Experts of a small language model.
Size: 11 layers, width 384, vocabulary 30075, 56.6M parameters.
Below are experts of layer 7 (counted from 0) of a mixture-of-experts language model. Rows are named router (the router's row for the expert), up (a neuron's input weights, with its number), down (a neuron's output weights, with its number) and show model dimensions 128-255. Each number is 500 + 40 x the weight over its row's rms, rounded and kept within 0 to 999. Numbers have three digits each.
Before each expert's rows: a language model's description of what the expert responds to; "comes before" lists some tokens at least twice as common just after its tokens as in all text. This comes from a sample of Wikipedia text that the model never trained on. Tokens count by the router's weight.

# expert 14
Table cells and breaks. Table cell pipes, empty cells, section heading equals signs and paragraph line breaks, common in stats, election and minor-planet tables.
comes before: "\n", "\n\n", "=", " MP", " ·", "Personal information"
router:533435504579535478472473448423459490500595445564485551515529448510573501483569532464514482512441565483433509498454539488457452442482471409476523535493528491456441476538518537560481462498531524494471609557526501480505486509562535435425534496452531517507470505522526515544511496577461479470535504534534601500457509456518462454581571460467439410515578527539507450471560541522499459493420
up3:448513476572501405521458411458532493478463549539490460480493534516514482514486505568455495507534466461453503492472555505515495542554530513525540515463497584505476457612440529544469599445454434556548503489526503437554560557502508499461524431526527511559511426477513487503444562480514479478509498561466495512500502550631535491497479478493518451482508464515429522546511407529537530532516
down3:528502460481486620537491503439498531519536498441508461577510535464489502473462491501525460454511478563558516472513511481459543539527527517495499502514573515521489442408423497470466448479537464530452573526512498456487491525549515471489549515508508477444447428449477506485481477488465516445511557414524525495470432485559513507517481448515552514561477519459546484557523511486522464486458
up4:508561497567479574518494515469479466527532484542497532540490570484472468491458445499508488459449531494532561475529505444516493526449552557508558505438529510475544462547496479559505524504536573502555457553466514556515464513463500602496564506495561423498524479480500528520501490518533462530423478501489483441525451473537465456537585536499570460519529539509469476514525566593533563555481
down4:467574512451503482553523527440443491488568511454514481487532548504432498542423492427499520477540527567393520531453485485544494512510456476548508555498489532579465484513485472578485569517424540498502494549395509581512519508487528532448513500495519526481567534536514536492476484536538554466570553474483465541548442434494446429500463465484481482514510505532515521452483502498530439511442
up5:508474436486469525442430520503546486516501587485483457478479499511574482508470460575530493521486519518547491465487605547451437465499475517493531456440519537458523522504474552486453523542516515417526491467507496476536454541559570524507481466468565457528530440481471574575462522605526550498443524570534532476501507490484416472536516511478484512509495456468503459450509519458610521516488
down5:497483521483473511445455532508426550528497444438567554405487522473505533541527532472421545454515500492581535413417467430503520527455456498485473416496526483515469548532506487523531478458456460539472546466519487456490554553415557527483505452467528469554475484456479510523545454509545420512540509495525489519488408501430456475471561542482529517431517567402506533440515497558466534485427
up6:577535449574565404458460507474486487532462460515528439518404495500496510483500579570461513532492528419580537446459532469554455483467491466467487571491437540503472496454537446510505567465452478600485554488502534455467478460465578491467467552520536524554520500529548513485487403528519509505494574508546522474502490542505563494545464433409449491543477546494507457496477532498529546489507
down6:591547562529569509466474499573546546509466522493465433432526503512508481536518497512474613500534518546471487416522402572534475499476522499573508517427494504527496558519497505472513455442477516522512444502493504477522570559503446486472522496510559524487472460504490509489482527619549524479473509500441505523497509448512522491510480496462505530523545510525455541549529478570470567534465
up7:532441449559527434513475533454509488454446563485508472462505499505502456542451580516486521469503474533500543442475497487498528495560507422448561536508518524533393514470452423548508472476534526455472522558533558500542517532505532542572531496560466491493449542530500482499498424512492482524458584501443543429520554568550502515491566451572446526488471522525540492504579574516489463533555
down7:440506474526553468515483550515501488538500508499532475519402496464545497547582479517530504523489561494518515484566449535514467521501463511529510524532511467558557414556434523501446457546432524451485542507456582463466435425531523469513482455464455373517505584551500456451520432397498529530485589489532576485483495449469494505518495521485548527459507548523456589538467501517503510552510
up8:519481490549457541507519534474546510525469512463548447505467443514556452479484549466520493501549485545519502630441498544473588420484578528421493478568555531540502484574558495452550509524512513528454481566482571512489476489543540465460471456483388462507491522489466489511493424464481518490532535521465448582452535502463555522519468460425556471438561546490517494496488518546544511537486
down8:444515529490504512489543473520530430518487628461459497482434559540491503551450457508506438486484472428460424574527561491446479519454461470534486433529453561515531490561486476534457484534526550553462437453507522520511525487528457579437444510496566595566502473471525540500426497513521502541458449549551529502481496532510488497530521477504466528532474499532509526471467459492465505524518

# expert 55
Table numeric cells. Numbers and short entries opening cells in data tables, such as years, scores, distances, asteroid discovery rows (· , JPL, 980 m).
comes before: " | ", " |", ".", " km", ":", " ·"
router:548548442493485535503543442527428539482602517494477440489478498485482548565516528530512438523491498540543482522519555443483490435469552499527463515544515549562481491458516461464499489559485509476534530481442537492467598560496466548502411445506474506589479519560491428518478454548559510510501578510551549534527516526484499492560589477451449451460495505423409576542542531587516560587506
up0:498505499457513576414506516576524493450490565407503497512506464455504514500472518553508546471411503504457505494526448543502436513495496484487524492571515547534544490490494536515521516572499526507490465547493473447528527492473450500407500490491517453506550569529442519502515458522445511534559515487477523456528552454479437522453511533510511525458417488465442469542478511658496447480481
down0:531446489518527575526546433443438503557519444497489522474475476526545519541516485479578514527523489511491476483561518543436512524420450538491443488502554547472484523513424406464498422516474509418501516568462469472514526520464437552456537461488497447520634500454522530540526537538448455428477557488488525452511465454544488458515499497479459409485406482510546434552518529478481476505546
up1:535523450543517489481610400535498544511524453550554425540443608537465557529528531514540465528514492467440496541460574456489526422459489489528448519544443535522500512497490457471454497545554449387597492519447534474487493541484576463539484568493531520527461518505496559486445460458450490517523477470495476482547480513506476527525444523568469530487530531452509489465467506496453477483489
down1:564427558562471536382477561493511526537487470537500431548508427541529530504488513532495527496511499510455439544523411482515522437434556480482514489473577519499493543565462534474494521517469563506513523498454441444499520438413534476523510519496559480424437535527543571513476494508492566456491577459503465526486437492471512501610480542560458488461518483495479506525525560478450473481532
up2:530443533459497463560546471454474444490461578494533436567616527531492520463480602435556565517451512498525473501586453475465473532477512493496477470470511468477467529584512503481508522490541505519509473448526512520570452539522474544476487464481502498644473399441518430514465513465474506502516492516531490486500480516512517491564463494482485560520561520514468488520553465544524490532522
down2:523507510491519497489487507549506411513502424484467534532511528499526499528485581510519550416550510500500477504494451431547477553484460468455488456550517511518547516443497498604631464552501436494520482462567433528542538568459485446565600487520541482550533533479478453508518521539482460515470505454516488508437452453423454480509465506481537460510540466500465537515542550471469549507463
up3:469447449524486545502503483515565480482528597485526521488522427496485487462466445492466500542416445471486506447590460463516558530516519430543463566526490442539492443560510441419495559438446491524522452448498515492530570503483446439504425534527517469488511503465518490404560502519500474561444440518514515449546462526561519498464549488500518482464567480498428512513492536475519500520430
down3:541451518427544488450620408511476520555496488552482569517496470445478464477450419510513499464501539522454567526410549514460545485470539500501501559437503421486527484498496441429504532529524543476456508481528474521508569529547488429500538601469399507501489522456558488461427547474505489491548460462600516512514524503563520416474484513513470514450571473510496539501524514550401543464481
up4:493583495464475458567524538519487489450476463504520545491473550514485534523503437503534475564445541548442517523575444548535491489505555590545500506493468492480476501464492473445459503475543510444596459542434526455546509493566503503524505544474525484609529522531553514545480543521512527453497542501472423567571475474572465497488456531495514553504545389461469487551473509538505418436481
down4:487477556430537473531480519480514517504482523421496490486471494512564566508531559472442427480525556541537528481535431539458537522429522422466503469507473466572424510465506493531472529527548527527568481535408456504471500492432493537487548514482486486577469417449512461466444514593499460496566477557424519568509467548471475420495465550480525427561569517482503462520518466470527479497572
up5:508517458510448505435499505535458514466451543515512480501522566467560491455447482497499481493497454488472518483498520518577414472478501505555528549574497505538514489460540455543530491493431541521440540474497516548406531482492441494478463526503483404456507486465539461513446468510488515496583537425464465459532477466474486537550517508517548514518567514508515490541486572519504537463493
down5:453468466411577466452481519492522517454527502554531570479506520508480498509505443464534486536480441506492494523449562495527624537507551470489521499504457539510466452468534558489461496530552487585535461524513455548496525480477541393573538500419517401539551537471423514540483477534544459565510513483474488531491490518533446488469475559445531486448488455684475585483527505537502520552460

# expert 48
Separators between numbers. Punctuation and short prepositions sitting between numbers in stats, dates and tables, such as 25 of 44, June 4, 2–0.
comes before: "1", "2", "3", "6", "4", "5"
router:412479468455446459458506520504617461493463582498408573476487525506449507535538532544521514479532511453486577508538543480433510525441469514504488577451525570428489537520495452505523561467536467508539428544473520569495571472467438483452522524528464555535500447511500477506605524468536485504510448450491521412508578450463454527509441523478517501503518547501450479570519493566444457522460
up0:533474503491523555512458512502489564570471512508554425537505478425513492495516539573493524531501488499510464583485474514419549506456496440469492535481510468544535483545446465460495526471553453452509524494530447490525504538533484458549425524537505475458449526557496523524490484510474460535488534424578490492509540580448510490487500514437609474453491484506542506459478524497513533516539
down0:558506522450476580476450433558504444467401563464578496382571548467517433533530519515503467510511574502496471533540462553536467480475401568555525487495546502447465520488487511549486467480540450464421494465532456514497501495509517462491472533482408493489490511452501563512499521493516523569528470412485436481553531542472505520530451527504590524569570493497546495498494522502537482475529
up1:481508545457486582460476523521467475567538444545539421531525539426519503516501487524508514503438534571523492532522566538526490506528545515595518496497592546498516506537476515456507505481452538523476497560423562529526486534552539508449481523577581537443527567527472486481483466445497516539464550567458495484541409466474483439456510512506512461407552537489500504435490512450547525554460
down1:522468568470576551547491498453428539585508514571501513482524522509503505527434586512482561487457428517506492451522553499544509481477506530568540479463453482486458526510543538477471480481486468473499444457428477453557507498571489541523466585439518508479514504522536477517429495520493527515402484511458476518469507476569443487501440522559461511533505458469498543465492525483480553511492
up2:530481524471481525462582479449480524427530474431521465579485470504400423468480491486528471516480540515550532587524555492490492572502446382454474454476522455491542566518459514467508511496535470571411534464457511509619426480497509537467470502567564510380450488511460490496507463515482486462519481496517462472469511488450569515496514529451554494501578495507496464543601533472478473527502
down2:511473397495481503359494495609476506547578465483534448510451443572594432514477591498537548429523389551488527488559504559556576524484489540522463523470460436455465513521475505557507524522442493532475525561533539500390589459455532474465550470426503526452506492454522423427413483524529550497531440527519470476494528515478487472510462475497480509503497481526438455524546515502503505581490
up3:504518510482462474557514548460476520513519522508487467466487467513497569537477510457533527465415549475513520477537505579466503517506462513554495485508517462468551479559548518546472535490449534525462528508511479455531547499550505508459519493514493461482442506466526500475514498570438493476492499660478482414533538455496501444509436551535512529538486545483512473528441480526519595549501
down3:409446546517523477468493456463488499469507450466507512484449534467590493434487495509483557488501487536491523495544503454478457508477534541532474479506482497472532510546498468476471549477556460482586462514500475437464469503485499529480466476494528495465562442529503495516540472464574580472505554512506541495539423427523547497442521555409521566536515555539409583551461442498459533479500
up4:495539502400557443510579399479530458538503526544506467520584467523570494605476502417491446481464563479523543514470586572542543516519512451502513572570460519505514521526504450462518531524483521525510480511488564537476555532516477477555502402596554455490562512495467473492536526510542550448532503517481513496470541544513504464511427475481510453536512474571557566435533580573510520484448
down4:474512499497523486493528460467497547491496527464462510517448479500512514505526536451537555475572491478537479437499527479479509564528569530525509470481447507442503468550490535522448468552546515497501491518412362485462467542487509487579497496507541540448438466440429555498483456507513545527493530493495530465407492536535524506454494456520514518493453429494470406455497518515515485494452
up5:474544402524460580517541528542506472557529413524446531521537504530519474484523508460457453524519578488510542494488529509558492470503546505405464554521494466520532443506466514555513552478530512551488457533588470509483499441455496467495515485496537462492578535506545415466460482544488474529533527471551510524533525488484467488529489535462515503392472504470537465492488472503584539477428
down5:507532541527447490469502475485483478515450454468518517490478517454461592581473470470508518484517430456532451505541508509473552531509527524554565516573476497504469552485510462527428491461454470492509502465455477595499489507450542507557567515511451542565570472511518519521508433478581539476447479500518460574517572531503464557500484451422464524570521446469529536500496576496517476491571

# expert 10
Numeric table cells. Pipe separators and digits inside numeric tables such as sports standings, election vote counts and climate data, like "| 0 |" and "−".
comes before: " | ", "0", "; ", "1", " |", "3"
router:442514415512483459493514513500564566522557453517457494566525445523492507554482561578466506499501541482477570545500512550493436428452513541484456477523536565471459576525523430472552512594479511443588489513529496575524565534433438525537561447566500429508521479435515472510548470475487483504509457546490570430437562490451529443504456518529484486503444506379479494561513454523441479508468
up5:460583486501469461511509478465451552526538563532538490504474545420498555450457516463494449502561481446473500538499438512525454442585542496489503452476467474528541508483535523467453528520481543572518520505538503473499527493481502500527568542542529490536537522488485434449500476500523474440496469485485604490553489566471462496486446450541515473497463513398538559443548519526571486475537
down5:431573504557487503524459512510539517516518508560507524487495488457525453511539534496523450516511521446438508510509475531477484514559459516527548510524509496455538487488542546552502479467416485455465532478537457523559576483465520470557581513482513463574550559521505439469586441512498483425530499454516497447445507492454455540520417529488471458502559560416464457482506465525485478543487
up6:526490478495548475460523522456576511525496582559520514490491503496502517512509517496438566558559501544437394588491526559482440469523483498499546504466506419442448491517433457532494483485569496453483521453477482505487499488444556515553479480510434460523541551503499525475428431430490412525447533500473537480487532583511472468454511520549473535466487461507495461499557532513460521526474
down6:572482522440575451532530513453471592445629458501534512587468413449479535499485519521502521487519551476490527569450499494445524497506480450481521484449540549447524498419536472520443484479491513521563548433461550538514563499520527519474502506438508561520518546430511517550517497392503492520510536466555485510426405491515474528422500532539556528537516484497508425509536516534541458525473
up7:470471460544498479544473543488485529504534520442486418583493526460494555527512562517468572507506501538554538531500548565433435518517506494497511558525529487484518571430477475529499537491484412437477473524573467428553490496526521436487530544452475445495474504509615472469464532568493497500527440531502472528513431481514526478506544611540530479454436459536502488570446541456547557500523
down7:514465495576523489460559514521405585482424456532505528421493554568480471611540573558503482499497476489505489549525480557517434548544540481507549517499551542469440502475541411473495453565454486513483521503497499498531442512506446532508454540501508477444518527468489537534506447554468522430505463534464471463505525430488467462503490588519469493490523474432493540621525555508501494547476
up8:534513451541525461492502483457509476500501509568481474500565503488568522493523499487490563514432550402479511444558518491482547456434566557494498539482425485576540573511442546436489489508478584498569445495513417507523546467512499541490479472576526442528420498464480490428507538511478506514495514580383448519498440467467505561518518504424543420461535433518508546496513458599512488539492
down8:492466450464504488481562471485525496423533475536459490488441450481551540493539539490526507509481502542445475449521454449460503404529492453432495588504590563473497427437531438588570469565519468571462467466442502452479489493453492451526473510469446477571552504550482469493473525494533467466556501497487527555490427550465471522563505495446514513547505461484496461553492416520510486485555
up9:480500528514523522454561450552489451502522536492476489563493476608463520518448505519539478529460469489536486525475435515482489554409448477551475509515565464468497514551490548561449483556475464544529578511449483514619509569433537576485476441524498539507532482491532494464426488506428490400419467504432487501501475543517523543476529454400543525584481500484498566569472534471559492489461
down9:475528483478459466490547499498456490483538441542475524453584429434463484609508475494386489491466533511457519542531466475533523488441515492487522517490458499457529439504446427548570584504487436536521522494476531540418451540501447539553554441508481504555592496493528499472521467579501487485519514509483510489531474559551562504454528456578417507519487460504541519504599517440505544522530
up10:464505474494536483550479502474444507521490460482528530514524557534484479519476483480457514544458559496435549536572494504493499543505510515514480482450541537528531498483481487496503565560454516502465540565475466499478474445552449472402599584549535435548425516534471538453530516509505548561552516556582492525492494511544476572543502543460539432494476498467543494490533578504486453506497
down10:552580553524442552516552455471535509518484417481468459502537495456499474546424481525545462537530570535508467485517516547498469542530497512492502523524450506507484500457501492446473578548535501458390490513532485511437491573461496482457501437411619493455471454431500467486541586439453450489511468510514484487489439427517491512522574520502499495497449568468577372451475472515520514503435

# expert 1
Digits continuing numbers. Later digit chunks inside multi-digit numbers, such as decimal coordinates, years and register IDs, e.g. 1'835', 81.38'833', 2'350'.
comes before: ")", ".", "°N ", " | ", "–", "°W"
router:528508513525467583434450496541481518483475477549495505437496525540534522517451534519531526500435511612436593482502419533582548496536436534513476507562468500529463512514555496507518477559438527457545507416475568517473447507534405478467490435461477525555448538460534461565434435546502449492495449438505521377496507544456515479447520461484542471530441475510494446488556500516489486536452
up5:585555460448544526425436504451503473498450483506498574533481493547403571502536425544511569538458450486502445511465524546489509528556512443504507508473566537517494503451507466491475545529431544433526582460449404555460560589557456555495453490527453446545455468494464469478536536507454443460468512540546495438487507508491549548448507505507524504453519478586506502543482484542481498481581
down5:524557482540471492469447524471482485487404480530541451520413501471470512488514474484525562415535487522417552506499477544503547499528478438507528470572487487493501521494512521480534527495461454465452455535461560498434446477569487484530446557524501491538450482490535468497464481540553490516408468434529577545505493551551515448370537458505534472442497483484515441531497549507521540502475
up6:555503539534421472508497577428502446531449506546517528549507503496441497510449468439528450523485576528497559548483488475434513467463554542427454575573408558496517465518532439458456479587511532442531484466501551475546487535545462501498480474487512472435513573512477547523497492405503519454500487471471447512489486466458468470485519589533516492530493452468458477439498449559475558514472
down6:462456469591527513525502466563569478514509490495479409504436556508444477465486513517499470462537498506475560503538511497439485538564533545472478445455465540487527456527455440444497586467582472558546519498542536460534558463536482479553456491561552516564486483484484522472479522485568624480513493537509520555501569447535546462581478474537501474513454423448485436459568393507519489500449
up7:501524482553516505424498533520523508543511443409492531518541506570455401483501466515427510472556470473460517546523449488471579463509470441524510462548468485500519585447459476465433505488496516469483473466514614490446533486532465490479472500530458508490448565458489560402580489509600513455563464518539514522463471468558457563532512565582495503486498475444564441544498465476517469516466
down7:502532531550510543495537505544556547455487504458433400532439519526504532489496458532491470469568519498449493562492475489450443538485554574487465474420474450497523432472491508490550575445478538500500483544511493554466461471505494511495535455564484502445506484515566510412502534465519482411434495482489472540451487431449471470534466497492484475560546526399516527440517479499545506412502
up8:493493515452506558485526410504471492512410520518479472428502456408491505435502544487518515489518455542410514431532438507549498571531404428394553496499474561468515534448542493514526528513535466521421533565540434497471522472436460486487475496560484552530543480474560410542547465566465484541546482468503538490498579475533459492511512482460472513405449585481517444465545533466495552481463
down8:537511514528481519440492475484457551524465445481472540505518578513521499499551464532558475418486527506419577502479522522538533457467475565498560514492517444553516440592452479460451462506495496513507509468478417547497442455505435496537537462451468541433464503487478503523537604434507479462463412449535514482478507580481555553461474494463507528504560553449497571480506525446443520490517
up9:545554576483476483493483537521523440513419433490546509544535471533541528585538478511514439446463561491534567560533492449480486496511481535484559524509446502578487511505461515415529577489496499445524474558508455520548510475464491483538547491471524553459517451489540454479506524504509457500510491472501496542532563465524525545438524495508524546472557452469465592454465581489519422483541
down9:424509549476496511552484571523537496547425493517541509515477430359488493592471521530516429505416528505508505483487490418551546496489523524543475489513489483552537506503526467394494497528574510490451515514435535471525530515565503547493538457452491415464466490506547483446530543517459520517503555503472508487520518497494565539523466492558509493506480566539462480497431511473509524497437
up10:491495498495596486514497512539487462505459516518422542479551523529514465504421487497447443443436421584520526466506552418466460439465510558496500542520539502501487507504465491508490475512523469559377551471555490496511527537483576498479545487533463544469522507514489486476478488499471557457549450537508431477462552468525509479466480605558519409523496516478523526557481548513552544445480
down10:556436523500482523470518447475464585458501425489478478517510478444459530525432458511444443546488507560521538469475479548415607429468441482482428548534549452495488463524517557544433494530494523550486487521426475528518526525519524480416537511490526421454485507541485483541461479589496510538496520499535419490455569508467521483397521484440568534489550446477536560454574525522511521484403

# expert 46
Decimal and coordinate digits. Digit groups after a decimal point or colon, especially in decimal map coordinates, measurements and race times, like 58.05944 and 2.04 m.
comes before: ".", " |", " | ", "′", ") | ", " ("
router:527503503535485503443443520488482446553478445546535517491515515553545467512458513510543541560444494548472518455465493498508446474550512469526482549562506453439489568434535471538527526552480500391578522553507524479413519520518425521557515455478533528538446413502487464555542506481597459529538493450488575394467575529475512468512503463596529500538497500501520483559618447503511490510504
up3:470565573551456492511497594515430448530485550487484501499489423569507498452461497500473457508487504451591529509512533506530550439554499426456488512492523494475572481586533519513423445440491438515508538534462434451577506443519570539533550451478557582513549442496526425490546515520459515522469538492463456477532479512508499497475476504517510492484474515504502494563533509480597518458473
down3:422550453443493526396506496453460524508495493445452512436487485598561486474568554443506539520430438537529535481540447496510498458469468444506519584439428507451489485477512551462488566460531491508548540482517507508491531467406555476492503507553510471505516572510512552509559526522456519559481465505464421502464472437514501504464476532441495520458464494437465474448469447474495514470467
up4:467562448514504542492552446474446525600457527441476451480508445470496483535500464511476456484489522567512517545545595482493474467464440572525495523524545479482511503496485428472533467446530474500545507500483464453492500508462540441529506417577445490516492392557519505554480435532467567563492479461462456517510491439563543483496529528532576507461509487465476545507508556493512497500508
down4:486523537530551549486531506505535567460500492472467469583490524532544540552489469508552554469502569455519512528386475491536574475537508573517462485512496442488505454485547501462509522446495453478499451439582457530531465538540486470524463500539485546537463544501467507520515515540439478436463466505475518501402472502546469469448492554492414522483529504460552479532596519506529470513423
up5:446524459454477582442494583540521473459484499447534446513504503473486530475490461483504536474458506581502551460542452525551528471442532538540591535471541541518487451477520510515483425549479520461514500506580490483541446528514434443467509495479497507500498493512550488506520478487514494476532444506523492442481486543575482575518477390535515496466516471512543462494507490557592456535537
down5:484551441503573453535520478492586473484495481569453509493458574452471494490533552455533455531500505551484496561534442527457563474530540480464468487542565494484519516515574499477509500493534542455581574509604473514423477458433524500511507470507552491596532439420547550436551478438533498464486521521426538440493521446515489481485460489426495560466480501429473356410474483509527520606468
up6:520501487495469488486548496564511548567550514524482540467531566466561598509447533490552527486499443557504473495480518448535371538491494503508524477528515442443547514519433444519477548494438433482527484552457478446480528455463474511476426488494443493492450479495486519534526475456505543473532563541478577510569414599523555474499554480488461531609479513462518477473565488548488489558512
down6:529502536523540471474514531446563549479550515516506469539524462555541427430408504566492473552479450560477483524492545475473509506529546491496385562441516525479527441522448524552511472448482484488506479575451449498500464565448527441557478494550436498495478517485471492555436474388528466454473460410468577539500447519447492456462483500528467581444425506510460500535443501536572440491528
up7:501510461539538438575524501516435522534500513475482560534544499534562573501497498501520489509488509517516589490529519506476472513549520540509558518486505484531488467563442537518498559445432532527505564433494510479491557524516485520436540495364448510504440453532487399474489500500436526460509527570465484519484547557506494500431467456535519523448494487527495534525427562497581464498434
down7:552426485475438480466454507552489509553506488439537550532533462484477497511484462552512516465482509547542486472527521479437470518467520499434451436464507477480527471538502499469541542490539514468544535400475504477536506452467489517531507572548433471536544542470467549474560459439575512520473552500462468464603530439451555473429520530514491496529493558567485487587512458497476544490487
up8:460510525506536557494543392459501458470516553479520561530519491521493516518452500550490470545522500499486554504502429543564474473495523525516511484514521431519513514536474542541555535495476506572522449461477505468595540490460470496523511525512551419540531513481562501609469552430441493490530521492508498429566493478495523466465399467458557506479571505518411400546505430628453477527536
down8:539522444540471574514418478468486457526475461565545548501494556559468472520584527496479492544445494469494437438456510479524494468471470483470591519541552531528534568493537569486552546543451375549522484445426570510411461589423548502438482483464492568512462451481503486529404489526545533487522493478485455518504487520521503525489537598561508491493405506432559416466448480500541501489471

# expert 35
Line breaks ending rows. Line breaks ending table rows, headers and list items, plus final periods or quotes closing sentences, such as season., idae., ".
comes before: "| ", "|", "- ", "-", "|  |", "The"
router:563485462551578548523447524508457526545561506438540508528466421562573477546570579521485545556543478574461455436441440501488550564487552480498450487465533471489543523457495468464563480563516572487516512462469451542453483493535474477531473465484441528568515490459525491553443471530458523445509547460481506506461487454567475445525569527509481464411478523445476495463449514481524461530468
up3:569459547525528534490505529488522468461508511475543402487553490508495432611521561588580487572528499525443549503496547432465407499525490572492406508509520455472517514442443504497470436569563514451395519423514497492478572488478526496521503551503490531456492438514534500536511533472477537524448482520478481497485491464497486510444472423439449494439486507453566569506493462505533492498549
down3:444482461448502433429485524481568483540486499522500531389553449556507467485498467450483558429511553470505615577460526492517537505472494491467446470531531536501534586550501509514461511470473540475480498486526557493488517426492466524573551551473446500452466513470521472491485508497444501431543497485501483527504473581521427539469594492476526520541469537482453469494518473486455573519439
up4:471549464516542533427561553401488514545491417516566469490559537517584533494468527500512508518518444514543482481438506481485544506467505476467469463469468443491492520422505490517536493510433529528499591422468475466508407541477452532469490422493445479514535419486503512506507559481476529436507513598465536528591509491563505458508497474447552446534482517458513486488476490478471515494494
down4:486499550472495475451442400599493523494485552432466531516504522464456512472515472490504457549532517473495504463532512520487552571549553545488517547563514475481523537467554521491545570485527510457512471509432527438523432467569490499463531461498564491501511464490452467517521450495511513461560470437521514482524483558548459556494456586475438510485473489449484483473445464496505521543380
up5:486552407498524460544536495497569458525470410535527434466454391548497491441520500413521454481584534496487544596471496542454444497402457460511453532520510445522515516554490468528515536517532475407450464503533501475524563431483505454552456554515478477442508503455393474445480460503540496551542553477514501488482490471504519535528441455499571487432425529498483473478478486509478550491481
down5:568502460546540521546487486455466481467536503546553509519490525537492515486461606488510543547599500519498457524483506502559467500446483535462464499585480519500501516497445462415538528600564544484540544516438447480456423475465454492538433490434438519516470506486463464511494476508516473503525532447511544498483592453610509478530494463504473547486513500474535405492508526518530526470478
up6:514509542504499508546557590548520511474469536469534557539475475529486473552501537448509477530496540464525529494580388449523519483534514534508481523519541469473472473463563463566475562483472496532537561470524563470437508513492469474538520535423431462478489497537442479457474470503520510524549536453463523472504490425452535465544528436515551573554463415484524543472466484501589546484455
down6:502500507517524489498434497466490495481501523498431509511513519498524467528558501522472479500489550480430569444516454481539484534511533498462503569495480477505563530477490528491481487475516497454470571451475588462502446476419521469530504494462518433468565472391491494471505462464532419441499509552481507480384475551463480435428486498597503481528501525498635546478467453508447456531511
up7:523489440540456482581488472533473466485453420454469493502433561534534511492466443519455499558529502524525511522586498560535441521453497509405451455565502512491455482491442519463531504525498495453492498507540476497513504436573391535486521533480492518582488493505579548539515533483532486506509483494505500449510399478480534556521578573500524517425476537515513469538514530443522546507487
down7:507509563455521513481574449516537451415610533461513493515480436477510548524544491476543484534429514512468521473508540540454560539493510527493555510560514469511504595534525522452476464461514514497404488499518471507498552496488476479524570447459479463559503481571507497453537539450526562508568541483500409481412553537485512509490553439424428493590505464513504484517547510535470465526588
up8:533548512504528460478524516448469478493495488528513505442583540533445484542484578494524513513501478494552483520488489489461573561397497481510539531500436511444424610531456477472555505447478554457483541535526514517518441487497488500475593487485507536478489535560448483548530544564545539493522488505556522539473524392520507559410524512422514491435471477479456555447462513510533579504453
down8:479543451527531509550457532466496528449548492507518524566526513522589520470475499489436491460458494513520506519505515507476532496513566521469455530524515540529450451501554496474495410451495514510542426442534533581436453545454466398497534458438552436507579508425500518512458463463412467571574507421482473509461575486517505463438503566480473480473508496542450545502507486435514385444501

# expert 61
Table and list separators. Cell pipes, dashes, semicolons and list bullets at row or item starts before numbers, e.g. "| 1 |", "1647–1648", "- 2007".
comes before: "1", "2", "3", "4", "0", "5"
router:522480518550521498476544542483532507514552543449455561527537472515466514531515462518469562490508506541511514485465569490481513529453513532509490527525550578537526532403497423492515508553509527526517506495556488508486521570493484481457549496497516486480457413531596467539543554486537535501477545473581497549444523523484526472552452489570550459475482486479455467549494482548473495452481
up0:511484489499483564460512547550577565476508519496520550519482518534549524461520501484510495488442596541485511595499532529474537454547536539496531504495532574498433513491573486541533545488560491484528461446501604443515506484530472424512471505515434464496520475427489451462475500538500484578501537454476444500503442552449509504441487490519561486475510579469432514514517526536504418401521
down0:485476496480552536522437521585499480494406462488499572475462551491494481553552583500548478520588445534453573520553402528472467530431489540467438489552497522540446442517527505506543484495488485515533441506484534460480479571561461513468486530531571459502567440503489447526513432433471442488553501516445446520506428550441531465593465508482467516514515471503456531548466508509556544503460
up1:454501501498476480502468518456531483509474473543595475466531603513524519479454536513475512503493553574476526458542522462459551517464492488467480522563480590445496509517470522521452415450546580623474469580464491524540464459445458556507470471412485484525466394463545462502523520519514484397476553546427563502533513593465523510518474511533475513644547458541520464509509544429471566489561
down1:543515478469524483494489449520469613579490488507500524577490563535553449568485459521516498516491538501507479489498534468491544508463429454538478515450553460458558499476413419485484444491540495476474519469434441559516570493491549526534573495431472415528433447445470446509566522535568481516508496557432493500492419514575537476542473555498480470549534607488421462575535400529530546487516
up2:540465420537484538475445463534515491499509420490519505508490453522515546510563526560471499552447510496504465485480496513532511480516516410555471523476516504535413548533526535472469477489444484457521508357446545496552537384534508498464527519534541437598541458420502441539516480473444485588528586424510521472492500439541457503499482471508442482512460586470514568517486462490480487498464
down2:500521499482422502409438489503554495488543451488524463505540507481499512519552460485489441492594514429469481505485479485499497518488493524503478552402529492526451508529589455487447540491485495485573479473544528566526485513522453497520599491557516507496446504511454533541606518513453489527490493433526519528531476498513564492504505553505489490484530498515468484503604438533547438491472
up3:518475525508503554504428545538438543508507496509547510487520515484534563569461563542446458582496449497517518563403510561465515566517529433430550579497508550452533430519493490465485491564471477531493482476512512435549534505477511529551459527513471397463416514538491514563480484528463563471434496512485467488539489528514555563565489508493461478468506558498517482512501497505535544501480
down3:529547475437522468496497505431512471471544551504565522494566472489475508551447557472532517470439466493520506542515533474554484538522482402501485545520541506475470482527495469547481463465474453591468476511407605381521497530504518527432442470478496525476477445525481507457500553500473552472415476450463498498462472498501583573572476437500503533505519560614431540525536620468517460556497
up4:440501474523549486505536456513511487506529515498582501469559520470545552503557536534543582425494528441535486557476559538438496606512518462491457508561456452549548476513542506413483611516451455519481443459475529472514507479597521481423416526431519493542483516505476487497556520459504575499482496484504468507439472489514485509524509496493549503476445455541471448496514543552499507583451
down4:492567509506514539484511479451562485566429487528530454575570469543476450540530549541402470500514532552460475454446502524473464499545455442512512440538473567533513527490545542518487476394507491509514450434558506523529485585420498528461459478468509489483552521493504540513436496552520480532479491445557536475502482500541475496543445491565560516458507505532511415444517478486452505428447
up5:484484511519511508571507490472459493409438424499466435550519504562570440529531543495499616535510461473491502547507513427481553487444508537562479555466540463470476491514492407476489491463496476445439437501479458506519491542501531495434544540484464496483479539448530525524544531525540557467451494592559513494447544539596566435519505507492541495506454416437494446514473435473536581526497
down5:490540555504457516539481491534433489525471474539472522444556438558544514523507506464528418552398519460515459458511562509573490458423495499583539523494556520527561525516488481511470458495512501506516526467485523503511455514498504422501533568480451507492503543553482518500568461533493462478502478486570486458519546424482416549462527434492543540497430489543500470484497455440514572474526